Below are experts of layer 3 (counted from 0) of a mixture-of-experts language model. Rows are named router (the router's row for the expert), gate (a neuron's input weights, with its number), up (a neuron's input weights, with its number), down (a neuron's output weights, with its number) and show model dimensions 0-191. Each number is 50 + 12 x the weight over its row's rms, rounded and kept within 0 to 99.
Before each expert's rows: a language model's description of what the expert responds to; "mostly gets" lists some tokens that are sent to it at least half of the time. This comes from a sample of Wikipedia text that the model never trained on.

# expert 44
What it handles: Line breaks that end an infobox entry, list item or table row, often joined to ), |, or ;, before the next - line.
mostly gets: ";\n", ")\n", ");\n", "\"\n", "\n", " –\n"
router:50 46 54 39 63 49 66 56 48 49 47 39 67 30 54 43 50 49 42 48 44 69 49 47 27 56 46 57 56 55 33 63 47 46 49 60 59 66 69 48 33 61 51 58 54 62 57 42 64 49 28 72 41 64 52 54 51 36 57 59 50 47 47 48 46 63 46 66 27 48 41 42 40 54 27 52 52 74 62 53 41 36 44 46 46 48 45 43 28 76 55 26 58 58 54 26 57 55 65 40 54 62 32 70 40 48 55 77 59 30 52 54 59 64 45 46 28 75 29 85 57 42 64 51 66 50 57 44 55 47 32 43 45 38 28 61 60 42 73 44 41 62 45 69 38 44 42 48 34 47 49 40 62 53 50 49 60 39 23 56 44 78 64 61 43 36 76 56 46 48 66 41 41 50 30 47 35 41 57 35 40 62 54 26 62 43 56 52 61 50 63 44
gate1:47 63 62 50 78 30 33 65 37 47 30 35 60 39 61 56 59 39 60 34 57 66 46 48 52 46 62 64 77 55 31 41 57 33 71 28 39 65 47 66 58 44 70 67 63 50 53 51 49 73 37 49 41 25 46 56 44 68 40 33 31 51 35 40 57 46 78 38 54 40 63 52 63 55 62 55 64 41 38 45 54 44 40 49 70 68 36 56 57 51 44 52 32 68 28 37 63 54 38 42 36 41 40 48 59 67 48 51 56 52 42 47 29 39 64 50 46 73 32 62 44 39 46 39 45 37 26 60 43 37 65 38 35 56 54 53 57 45 40 51 47 56 37 37 48 50 20 67 51 28 38 69 58 37 51 56 42 49 39 69 58 33 47 57 45 43 47 45 57 55 49 58 59 40 57 40 58 45 37 65 17 49 43 56 40 44 51 45 40 43 45 54
up1:27 61 52 55 27 56 61 47 52 56 67 43 57 67 59 22 37 62 63 51 77 51 67 32 39 37 51 42 41 49 46 43 66 54 44 54 51 65 53 47 57 52 51 67 46 34 57 37 52 65 66 33 57 55 63 38 49 35 59 54 51 73 66 47 59 59 39 31 55 60 38 45 52 49 43 53 53 39 36 56 63 70 33 25 59 33 50 69 50 40 70 49 57 21 63 50 36 49 33 60 68 53 60 55 46 41 48 46 34 45 66 34 55 52 31 64 74 50 60 28 40 48 47 50 52 56 40 41 62 58 48 53 58 40 66 52 60 59 32 68 50 70 26 27 41 52 65 54 30 59 46 54 59 67 51 40 34 41 55 50 47 42 59 42 56 58 52 60 61 48 48 38 43 49 29 52 64 59 69 59 84 42 71 62 42 32 56 41 51 71 68 51
down1:59 51 50 87 53 61 54 55 25 43 59 52 36 53 37 30 52 62 69 66 74 45 43 43 58 59 67 59 68 55 37 46 33 52 66 52 64 54 65 56 45 52 55 53 48 61 57 57 39 65 43 51 65 51 43 33 46 50 49 46 33 78 48 36 58 56 35 59 65 40 47 57 52 56 68 48 43 56 42 56 48 54 31 36 50 54 40 53 62 51 48 51 37 56 31 57 48 48 66 62 51 25 36 60 49 69 57 29 44 47 39 53 32 55 60 36 18 46 22 44 49 45 34 38 45 45 26 50 57 47 53 55 47 62 49 56 67 52 26 73 61 56 43 40 45 44 55 61 13 38 51 53 62 21 33 44 34 39 57 41 44 57 41 58 44 31 45 52 57 52 57 37 51 27 32 39 68 48 35 37 61 67 53 75 37 37 42 51 41 60 56 49

# expert 35
What it handles: Two-digit numbers such as 25–91 in scores, statistics tables, dates, coordinates, census counts and times, often followed by |, %, or °.
mostly gets: "28", "29", "30", "31", "27", "32"
router:56 43 41 49 56 51 70 65 56 59 49 46 35 47 41 47 43 43 54 60 66 69 54 19 20 46 56 47 29 70 66 88 70 58 47 55 51 49 42 42 50 45 40 71 33 50 60 61 58 64 18 74 58 41 77 64 44 43 82 41 42 53 45 51 73 53 61 55 43 55 68 20 54 48 30 48 44 65 37 45 41 50 34 64 58 44 33 43 46 47 44 61 42 51 53 61 42 57 79 48 57 68 48 54 59 51 49 42 45 27 45 61 37 55 50 60 40 37 49 42 74 40 59 69 67 50 59 39 45 46 32 50 49 61 40 58 40 40 59 65 45 54 55 67 38 48 54 54 53 45 50 35 55 53 54 63 48 68 62 46 48 63 56 67 66 39 55 45 33 57 30 45 57 51 64 55 22 57 44 54 49 51 42 39 51 61 45 38 45 41 29 43
gate1:49 52 62 63 30 55 65 44 55 51 48 53 63 44 25 26 44 28 32 67 56 33 71 41 51 34 24 44 51 61 44 69 31 46 28 56 56 31 61 34 55 50 55 46 37 50 60 36 46 57 50 43 49 44 42 54 65 52 50 49 35 43 54 50 44 46 45 42 72 49 36 60 45 51 50 38 65 51 51 42 53 66 52 44 55 53 67 44 54 49 51 70 27 30 42 56 49 40 52 30 52 57 41 50 48 47 55 61 30 54 42 59 56 30 61 24 66 47 71 43 44 36 40 77 51 27 57 58 70 47 48 57 27 38 46 61 65 58 33 42 43 38 64 52 45 71 48 55 69 54 43 50 37 46 38 58 41 52 64 33 44 57 63 49 49 51 62 61 55 69 23 49 49 47 43 56 37 45 23 28 58 33 31 43 19 53 66 42 70 51 67 43
up1:35 73 36 49 47 24 46 38 52 47 47 55 34 46 46 17 43 61 32 50 54 58 58 39 38 50 47 32 54 70 32 46 46 39 43 40 35 48 46 43 36 27 50 36 55 66 54 41 48 49 52 44 26 51 61 56 61 33 47 52 18 50 42 41 48 43 36 48 57 34 48 40 62 39 47 37 71 46 43 30 43 46 60 60 48 54 63 46 60 71 45 72 51 48 36 72 34 33 46 63 44 45 47 46 73 55 50 46 55 52 28 57 61 50 52 55 44 52 76 44 51 25 54 58 54 50 43 55 42 43 63 62 40 45 41 74 62 34 50 58 46 33 43 35 58 45 61 46 50 47 49 73 51 77 32 28 34 30 54 25 25 43 38 49 40 48 47 74 44 61 32 56 41 48 42 66 48 57 43 63 43 57 46 45 26 56 67 36 58 56 60 34
down1:51 18 64 36 48 53 57 66 58 73 39 16 63 39 48 70 37 55 47 48 36 35 59 53 48 56 37 35 69 50 45 50 56 51 54 61 73 36 38 36 51 54 54 65 53 73 45 48 32 63 32 56 56 28 44 58 38 44 59 50 45 46 17 55 74 62 72 50 37 74 56 34 33 71 53 46 33 50 72 53 54 60 46 50 63 37 52 54 66 52 42 55 52 45 44 64 47 74 28 48 54 40 46 48 41 52 56 59 44 59 43 50 50 47 56 25 44 62 45 39 47 54 67 56 56 59 59 58 48 37 60 29 58 65 45 56 58 60 46 42 63 43 64 62 39 62 43 48 64 57 51 61 76 52 40 45 63 58 50 42 22 28 43 37 72 41 50 61 46 53 51 55 46 62 57 54 53 26 51 53 66 15 55 47 36 50 50 69 51 53 58 39

# expert 21
What it handles: Single consonant pieces inside foreign names and words, often after Ar, A or Al, as in Ar-b-oreals, pal-m, Moh-d.
mostly gets: "b", "p", " b", " B", "d", "ib"
router:53 57 54 16 67 47 63 48 35 64 58 45 64 38 39 50 65 52 42 64 38 67 65 45 46 58 50 35 46 58 36 56 57 41 42 50 52 55 49 50 45 43 41 48 29 65 46 44 44 56 47 68 51 42 61 62 41 63 61 33 68 53 41 43 59 24 41 58 50 51 48 22 54 68 53 36 33 90 43 44 41 30 30 42 33 30 46 59 44 48 62 48 49 29 57 40 40 45 58 49 64 59 39 39 44 51 56 69 42 50 44 49 62 60 36 39 27 55 56 38 41 38 55 69 54 24 47 42 39 46 40 39 33 51 49 67 62 59 61 48 41 37 62 68 49 44 40 48 36 84 33 47 63 33 44 76 42 53 56 61 43 56 57 57 56 38 53 36 37 34 47 55 52 49 73 46 45 60 39 14 57 60 39 46 61 47 21 49 44 42 60 49
gate1:39 49 37 43 29 66 46 65 35 62 37 48 59 40 52 54 52 27 34 54 56 49 37 39 59 32 61 59 63 36 48 38 48 71 39 54 50 34 42 26 54 50 53 62 25 49 47 45 48 51 32 28 65 75 45 49 41 50 42 48 51 42 46 65 75 44 41 35 68 39 73 38 40 63 32 49 52 59 52 59 61 61 25 36 54 46 51 53 43 56 42 51 49 41 55 70 64 58 47 39 57 49 34 51 25 63 47 64 45 67 44 57 60 65 50 70 28 48 35 50 40 51 45 56 64 68 54 59 52 66 37 57 56 68 66 65 49 43 56 50 61 68 56 37 28 52 47 62 60 59 63 45 64 54 44 60 41 53 50 68 64 41 54 41 63 60 21 37 42 53 64 58 59 56 51 26 42 57 48 63 35 57 52 53 55 24 77 35 56 65 81 53
up1:47 50 56 43 62 56 44 49 49 58 40 53 66 38 63 38 65 65 58 41 47 45 34 62 46 43 35 50 67 60 45 52 55 57 39 48 45 40 80 32 68 51 47 69 56 68 40 38 54 51 55 39 54 49 39 51 48 58 44 56 37 46 49 46 65 58 39 43 51 54 40 50 44 42 44 33 62 57 78 52 26 57 45 46 51 35 26 60 46 61 47 36 35 32 46 42 68 75 22 52 53 55 70 51 38 51 53 68 53 38 64 35 35 85 53 26 55 61 59 55 56 32 38 50 60 57 66 52 57 38 59 69 44 47 62 59 66 69 45 24 73 43 51 32 46 60 41 66 36 54 29 46 44 69 90 57 40 33 45 52 50 38 52 54 55 51 19 54 54 44 59 53 48 42 38 37 49 69 48 59 55 55 47 52 33 59 52 64 45 68 31 67
down1:35 30 25 50 14 28 59 54 39 36 62 69 75 71 69 49 39 54 46 46 56 41 49 40 43 52 40 51 18 59 60 41 40 57 47 40 47 54 32 47 45 62 53 51 39 56 60 53 42 41 69 48 44 55 35 49 51 26 56 48 64 40 53 28 55 51 18 50 62 39 45 70 47 44 61 52 55 58 57 45 39 68 50 55 51 68 54 55 44 39 51 48 23 35 36 57 52 55 44 40 44 54 59 57 40 41 58 39 49 33 51 61 77 61 43 62 50 55 51 64 52 47 50 44 68 58 38 49 33 61 22 63 64 58 48 50 44 47 37 59 48 31 53 44 33 55 40 41 34 56 40 39 44 34 45 58 34 73 41 38 33 35 23 51 60 52 49 59 55 51 67 40 36 59 34 66 65 72 34 38 48 48 45 50 33 49 21 38 46 65 53 47

# expert 53
What it handles: Single-digit tokens in scores, table cells, records and decimals, such as 8–7, 3–6, 51.5, Best of 7.
mostly gets: "8", "3", "4", "6", "7", "2"
router:43 30 46 53 78 62 72 53 37 52 43 36 40 57 37 46 54 65 43 58 70 50 67 29 51 36 24 42 57 65 46 76 72 34 56 75 41 54 40 32 26 39 39 50 45 58 58 57 47 38 41 69 54 46 57 55 36 28 66 34 54 63 53 32 63 65 44 38 42 58 57 42 72 45 58 54 33 61 57 30 45 37 38 60 25 41 51 50 39 43 51 59 54 65 71 48 45 51 73 43 38 59 49 21 67 53 43 70 32 43 48 68 34 61 49 71 42 64 37 67 44 45 65 65 62 54 59 67 63 50 34 49 45 63 49 61 55 32 49 51 40 57 52 66 44 48 61 58 46 61 50 49 52 59 43 47 24 58 42 53 50 62 50 72 52 48 55 38 45 45 34 63 49 45 26 54 28 50 64 64 50 41 40 59 41 37 43 50 57 46 46 51
gate2:49 35 54 31 39 50 69 53 31 53 43 59 29 47 63 51 43 52 49 41 49 53 56 42 60 43 57 72 34 19 58 64 55 36 39 42 48 57 41 50 38 48 27 34 68 74 54 65 47 53 21 50 52 61 47 58 50 88 59 56 57 39 33 59 75 64 53 51 15 51 51 48 46 43 68 59 58 45 63 38 53 50 54 62 35 61 50 28 61 52 50 41 53 68 54 65 63 32 52 64 46 41 38 38 40 49 34 47 35 49 63 64 43 72 48 49 45 71 78 58 29 34 61 65 62 38 60 52 54 52 59 46 45 44 56 55 60 40 46 53 38 44 61 63 53 68 32 58 42 48 49 67 31 59 56 59 40 69 66 33 47 52 51 39 56 35 57 40 38 51 46 45 36 51 42 57 12 53 49 55 46 69 58 46 56 64 41 51 53 45 43 35
up2:51 61 52 44 51 41 66 55 48 55 67 31 67 49 66 65 59 63 45 77 60 40 44 52 48 36 55 32 73 63 68 49 53 40 52 47 54 55 43 52 67 59 55 39 56 37 45 51 50 51 78 50 69 53 36 62 52 25 65 33 55 39 43 75 54 35 24 35 41 37 59 44 43 39 23 54 45 44 56 59 63 36 59 50 36 90 54 60 50 63 44 60 60 64 53 43 38 56 39 52 41 58 45 50 44 59 67 32 60 56 55 54 52 30 36 35 55 19 45 71 56 45 63 48 57 62 46 57 49 29 61 53 49 56 37 26 41 48 41 17 64 42 30 52 72 59 53 48 29 56 38 59 58 62 35 61 48 45 42 71 49 35 71 51 42 38 43 44 52 51 33 56 48 71 66 41 41 53 46 56 49 37 35 54 56 49 59 46 47 43 64 55
down2:73 66 41 59 66 46 43 50 74 52 46 50 59 42 33 54 49 61 65 58 35 30 45 35 46 55 32 49 72 58 54 43 32 45 42 36 65 55 58 50 43 47 60 53 43 35 37 61 58 27 41 55 56 38 68 69 56 33 58 35 46 54 44 56 50 61 65 42 67 44 50 36 49 56 27 45 36 56 53 55 46 57 45 40 45 34 35 40 41 51 45 59 67 32 40 53 26 50 66 51 59 42 29 63 57 46 64 41 65 53 25 55 56 52 57 51 65 33 48 41 50 56 51 50 29 64 42 08 56 65 71 44 49 59 42 49 46 65 57 53 58 43 53 54 41 32 37 47 48 27 57 22 67 52 60 70 77 30 47 44 33 46 63 70 55 47 59 63 54 72 54 59 49 38 75 53 51 43 38 50 55 45 33 57 55 46 34 24 38 56 56 49

# expert 16
What it handles: Closing parentheses, quotation marks and brackets ending a translation, title or name, often in tables, e.g. ("Peace And love"), (Billboard).
mostly gets: ")", "\"", "),", "}", "\",", "]"
router:51 25 58 30 67 77 46 53 52 47 39 52 37 43 35 60 57 55 49 50 92 52 59 39 53 68 41 72 43 53 68 54 67 47 55 44 52 59 68 38 29 50 43 54 65 60 38 56 55 39 42 36 50 54 56 69 48 35 66 59 55 53 53 61 71 62 55 49 42 68 50 31 53 64 39 54 57 66 36 52 56 32 56 59 58 34 48 49 25 44 42 62 57 65 73 45 53 41 74 48 59 60 57 44 52 48 56 66 46 34 25 57 60 67 32 43 40 56 38 56 70 51 67 71 48 42 54 52 44 47 21 47 36 35 31 80 41 44 30 39 55 58 30 59 33 35 60 34 46 63 43 42 58 51 34 41 39 58 79 51 48 59 48 69 46 43 65 36 56 50 52 54 45 48 61 65 48 62 33 53 54 59 56 59 65 46 47 38 56 53 50 51
gate0:56 54 14 18 37 44 63 42 81 59 56 41 35 53 69 51 63 54 59 49 71 43 43 46 51 47 34 41 45 32 26 53 46 57 46 74 49 37 72 53 58 55 55 53 49 55 34 55 67 42 66 53 50 38 50 58 30 41 45 80 53 54 52 40 51 55 49 72 55 38 58 57 39 56 48 42 41 37 37 46 56 56 49 44 51 62 59 52 62 47 47 50 54 77 41 40 55 47 33 61 38 46 59 54 41 71 58 67 51 58 71 67 34 36 55 36 45 53 48 58 60 61 35 41 53 48 59 58 55 49 27 76 54 60 45 58 64 45 58 21 66 47 58 53 32 59 39 41 44 34 47 54 58 37 55 53 56 49 46 59 73 39 42 37 53 34 66 61 54 65 45 73 40 48 61 31 71 52 28 64 50 42 63 85 48 58 57 50 62 37 42 50
up0:45 53 45 40 49 61 41 32 67 61 39 54 37 50 24 51 65 66 32 42 55 37 47 48 55 60 62 39 52 37 48 73 34 61 47 34 56 30 64 34 63 53 44 43 62 67 53 65 45 27 71 32 46 60 57 51 07 50 45 70 61 43 58 41 45 58 57 56 43 55 71 46 41 50 29 45 38 70 28 44 39 41 58 59 33 44 46 35 55 43 28 62 47 72 49 41 31 58 55 48 50 47 54 46 40 44 54 22 36 48 83 56 42 62 55 26 45 47 48 62 48 50 51 44 48 51 56 62 49 70 42 48 59 39 38 19 41 31 48 45 35 41 41 56 68 63 39 49 55 61 53 59 32 52 59 50 41 58 31 58 44 58 28 38 60 45 36 45 41 47 43 40 41 32 51 41 53 66 54 52 86 44 61 50 48 38 58 50 40 55 53 61
down0:62 49 74 57 34 49 46 42 44 31 58 32 52 45 06 51 51 40 61 55 44 52 51 30 49 42 43 60 48 44 60 21 41 60 55 44 55 63 33 49 58 34 37 50 46 69 42 32 55 51 42 46 62 66 47 43 58 55 63 46 70 27 61 57 63 48 64 67 45 51 33 76 55 60 66 54 33 57 50 55 55 38 48 60 46 58 59 68 49 60 46 67 49 41 44 45 49 64 65 55 51 60 48 56 53 56 35 45 34 45 44 28 67 53 63 25 45 59 44 48 45 56 36 71 50 57 51 33 44 60 40 49 32 65 51 53 36 33 59 73 47 51 57 58 50 59 42 52 48 66 35 63 58 39 62 46 43 39 58 40 62 47 33 87 66 50 36 60 54 80 53 41 67 79 48 56 45 44 80 46 58 61 45 55 54 47 75 46 47 44 61 50

# expert 7
What it handles: The last two digits of a year after 19 or 20 in dates, tables and census text, such as 19|70, 20|13, 15|66.
mostly gets: "08", "09", "07", "05", "98", "96"
router:74 34 51 36 42 58 68 46 54 64 38 33 49 38 39 53 46 45 53 65 64 76 53 61 43 61 40 42 49 49 47 38 84 43 66 41 29 53 62 39 27 52 40 55 45 58 73 40 50 51 35 57 73 35 52 71 78 65 72 50 46 52 43 33 53 65 55 50 40 40 52 41 73 72 43 61 64 58 65 40 44 65 53 57 55 57 44 50 40 68 50 59 54 40 71 56 41 49 75 42 51 68 26 58 67 37 45 55 30 33 52 37 71 54 55 50 42 42 55 66 58 37 58 48 58 39 54 59 41 56 32 35 54 37 46 48 47 51 66 33 53 53 40 58 34 32 56 54 51 32 47 36 48 41 44 45 50 65 53 76 50 39 50 47 78 35 48 36 46 64 47 55 35 46 58 58 53 55 29 46 44 64 61 24 45 44 54 27 43 33 49 51
gate2:39 66 42 69 48 56 55 64 54 31 55 40 40 53 65 62 56 50 66 71 57 48 48 47 46 48 53 48 47 52 50 52 42 58 43 49 30 59 67 54 34 26 30 43 53 63 62 54 49 37 59 54 51 53 55 38 39 52 60 39 57 75 52 57 57 49 97 32 59 38 60 59 45 54 44 42 53 25 78 36 54 39 28 66 45 44 56 45 54 54 60 45 65 16 46 56 38 46 40 34 49 66 61 42 48 49 55 55 46 51 43 43 40 52 40 33 53 41 52 66 57 43 33 30 65 60 80 63 57 41 48 27 35 77 31 31 55 53 49 38 47 51 33 50 52 68 53 39 50 54 54 41 49 62 47 50 56 57 41 44 34 41 64 73 36 58 63 54 32 80 69 50 60 43 29 57 47 59 66 44 41 43 46 40 50 59 61 51 45 28 34 55
up2:41 43 52 40 40 48 47 69 50 33 46 44 52 39 57 52 50 51 50 55 28 53 67 40 21 48 49 62 50 49 35 50 58 07 42 29 52 49 46 51 14 57 47 31 54 40 50 67 49 39 48 57 67 52 48 34 41 33 33 28 55 64 48 55 64 55 35 50 38 54 46 51 34 46 70 34 54 40 45 42 47 52 49 39 28 67 54 57 57 33 46 51 33 20 35 56 53 53 39 38 25 46 64 41 40 52 50 58 41 47 71 58 42 66 43 59 50 63 40 27 50 51 61 46 50 58 59 45 44 42 50 63 63 59 44 59 68 25 67 42 40 34 45 38 22 40 42 31 55 57 77 37 40 68 30 59 44 53 73 60 41 56 43 51 59 56 53 46 48 54 57 45 64 43 54 39 43 37 31 68 52 46 33 44 39 45 41 64 63 28 51 43
down2:16 50 60 54 55 57 57 29 62 52 33 55 40 51 52 57 45 52 63 46 79 50 29 53 54 48 47 53 42 46 57 48 64 60 60 44 48 72 48 54 63 67 47 45 61 47 49 64 44 68 62 47 58 60 36 65 56 52 42 42 79 42 56 65 54 36 62 57 39 47 45 43 49 54 56 53 58 55 52 57 43 36 60 75 65 66 39 33 55 57 69 46 50 55 63 59 39 19 82 58 50 29 40 26 73 53 38 50 46 31 29 56 68 54 27 45 53 32 77 60 47 49 37 56 40 36 39 62 47 64 39 49 31 64 40 57 83 61 41 42 33 39 47 62 49 60 58 36 50 43 38 53 48 29 46 43 62 50 33 47 62 56 56 56 53 27 41 60 76 46 49 52 46 33 58 51 55 70 59 52 42 59 55 48 54 57 63 43 76 52 44 55

# expert 27
What it handles: Sentence-opening As, While and Once, plus short pieces like ly and es inside Slavic and other names, as in K-ly-kov.
mostly gets: " As", "As", " While", " fact", " Bur", " Mal"
router:66 40 60 33 64 52 62 59 54 48 70 63 50 38 36 58 52 79 50 45 61 75 45 53 23 49 25 61 37 52 56 63 48 39 39 66 45 64 61 50 48 49 52 77 39 52 65 62 51 64 45 61 42 47 52 61 66 60 43 52 62 60 35 22 52 64 36 50 50 56 34 46 67 56 48 67 49 66 30 60 34 30 45 50 59 45 44 60 31 59 54 60 40 38 60 53 44 61 62 54 63 49 54 57 54 33 42 67 48 29 34 54 61 50 69 51 28 60 60 36 60 28 57 53 68 45 57 43 49 31 47 56 48 53 38 78 44 42 55 47 34 55 50 77 55 33 54 31 41 50 35 61 79 39 46 62 38 65 43 56 53 49 61 52 65 31 48 37 40 44 40 52 41 28 66 28 34 56 25 46 37 61 55 49 53 60 30 43 53 48 51 57
gate1:44 69 43 47 56 48 57 41 64 33 50 40 59 41 47 36 41 59 34 56 51 54 60 60 46 47 52 43 48 33 47 49 58 56 75 44 45 74 45 30 48 35 44 43 40 66 53 46 54 61 54 57 27 44 39 56 49 50 56 47 37 72 26 21 57 38 54 71 77 34 60 56 43 42 49 63 53 40 69 52 58 34 50 49 56 42 57 29 44 52 38 68 33 47 39 42 35 43 51 58 52 63 32 47 40 48 63 62 52 50 37 44 71 34 49 56 52 39 69 18 34 64 58 40 64 51 44 67 59 58 71 28 38 64 29 60 59 41 68 39 42 40 54 29 42 26 84 42 37 51 57 41 59 65 42 53 40 60 50 45 69 63 54 68 55 55 64 59 59 67 42 67 31 61 46 58 47 48 35 42 58 32 38 58 38 60 52 60 37 57 55 68
up1:34 76 40 44 54 48 39 38 57 43 44 69 50 54 54 68 48 49 53 49 64 66 49 59 27 27 46 59 34 48 38 29 26 45 10 49 41 69 47 63 61 47 37 33 47 38 49 66 43 57 45 58 52 45 53 54 69 46 47 59 22 50 42 32 59 41 56 40 49 56 76 63 48 33 50 56 28 51 52 63 43 44 31 44 43 41 76 31 36 68 35 65 59 55 45 32 60 40 59 58 51 52 44 24 51 28 49 51 58 51 51 38 50 30 42 72 55 46 50 37 36 47 41 26 37 31 47 36 41 28 42 47 43 29 37 55 41 62 47 55 53 41 72 45 53 55 47 38 34 41 41 29 56 47 43 47 40 40 46 64 67 48 40 57 48 58 63 61 54 55 44 40 42 39 67 68 58 37 42 47 43 47 45 41 63 47 61 35 34 44 38 73
down1:46 60 28 72 42 51 56 53 29 40 50 46 38 58 52 44 24 68 60 63 42 51 57 37 29 42 62 42 47 49 51 54 60 50 40 43 70 52 60 20 45 42 34 70 52 53 60 76 51 57 39 64 24 49 62 32 61 35 30 35 54 54 64 49 41 59 61 53 66 42 66 44 41 58 78 35 20 38 53 46 33 56 43 31 57 69 55 48 42 52 50 61 75 58 48 72 63 70 29 39 40 56 45 31 50 60 43 58 39 32 51 52 54 41 47 43 47 64 46 51 36 46 61 44 68 41 48 38 61 42 32 65 47 57 42 54 61 39 92 62 54 56 43 50 29 58 69 51 58 45 52 46 58 55 46 72 44 46 37 65 63 53 60 39 51 69 44 63 55 51 28 55 46 48 38 33 54 43 37 42 61 53 45 55 39 46 39 37 55 61 59 57

# expert 29
What it handles: Month names in dates after on/in or a day number (on 1 March, 17 May); also the word piece -age in Luggage, Cengage, (age 31).
mostly gets: " August", " October", " May", " June", " September", " February"
router:42 45 58 57 70 59 57 41 40 61 39 36 47 30 21 54 76 40 60 51 42 54 42 50 54 69 52 54 41 60 51 45 57 41 48 37 63 60 73 34 38 75 58 60 33 52 58 56 51 54 35 74 53 63 67 60 43 29 39 50 56 44 41 46 45 60 41 53 39 43 58 48 54 56 36 34 50 78 39 44 61 52 43 73 48 43 48 46 46 61 57 51 42 39 67 48 57 39 56 44 64 48 39 71 66 56 42 50 59 44 47 69 40 51 61 40 19 38 59 62 65 41 41 66 49 63 71 53 33 61 39 32 47 33 33 39 60 59 39 60 44 51 61 53 59 45 51 54 59 60 64 31 86 33 66 43 37 58 43 63 40 42 59 41 58 30 51 37 34 38 55 47 33 36 40 48 51 79 40 40 73 68 39 50 37 58 39 54 32 34 39 50
gate3:46 34 69 51 82 55 39 58 52 50 28 49 37 52 54 65 60 44 63 51 47 42 41 45 50 56 49 46 64 47 50 44 29 84 68 48 65 54 25 46 50 42 43 62 64 69 49 41 46 48 53 51 66 53 42 55 42 47 57 67 40 60 66 44 54 57 51 61 69 28 44 30 73 54 61 33 49 56 35 48 44 61 42 57 31 45 56 46 38 36 63 55 60 35 25 50 65 58 73 53 44 44 63 40 49 47 53 48 48 50 33 39 32 50 70 69 43 57 40 43 56 47 61 59 54 32 64 67 71 51 41 52 64 66 42 24 34 25 51 79 51 55 42 55 46 46 62 61 19 49 48 41 43 39 55 30 70 70 68 47 55 61 36 55 34 26 42 55 59 54 56 46 51 59 36 63 58 55 66 48 53 50 54 26 47 61 52 32 48 39 45 53
up3:51 49 65 52 57 43 34 59 44 59 35 40 56 37 67 60 47 26 63 59 52 52 45 52 44 64 34 57 59 56 54 48 35 48 53 58 50 56 29 50 59 52 59 33 48 45 56 52 28 61 41 51 65 36 63 37 43 61 71 50 46 52 66 52 58 71 54 50 68 41 50 30 63 39 42 45 51 50 60 69 36 58 34 58 50 66 73 42 56 38 50 69 27 28 40 40 21 50 52 56 61 52 62 57 66 56 43 29 73 37 44 46 36 39 72 65 67 67 47 41 58 35 57 58 52 37 40 54 69 65 52 39 60 62 44 40 40 34 51 58 36 28 40 41 55 52 79 34 36 48 61 31 22 42 43 43 60 43 37 51 56 55 36 47 44 22 64 55 49 67 58 50 56 56 54 61 56 66 56 53 70 48 56 27 29 62 49 24 33 58 59 42
down3:62 53 34 43 44 57 53 34 59 46 46 44 55 57 29 48 52 45 45 62 45 47 17 51 89 37 47 66 36 29 63 39 54 60 41 47 42 50 39 41 42 68 46 46 44 31 61 51 57 59 51 57 63 28 41 37 64 47 77 56 48 50 41 49 48 57 76 47 43 46 30 41 36 24 49 78 62 35 65 49 60 46 68 69 49 70 57 47 40 46 65 51 45 29 52 68 44 47 52 42 48 67 60 39 41 54 43 52 49 55 74 58 65 39 36 42 38 45 47 44 40 36 29 48 53 42 46 61 50 28 29 34 62 66 48 44 35 43 54 44 37 36 37 51 68 39 65 58 84 36 19 51 65 33 52 47 45 25 47 52 54 37 44 41 44 48 53 64 55 67 56 56 64 55 58 52 45 52 51 62 57 42 64 70 57 43 49 42 42 45 39 45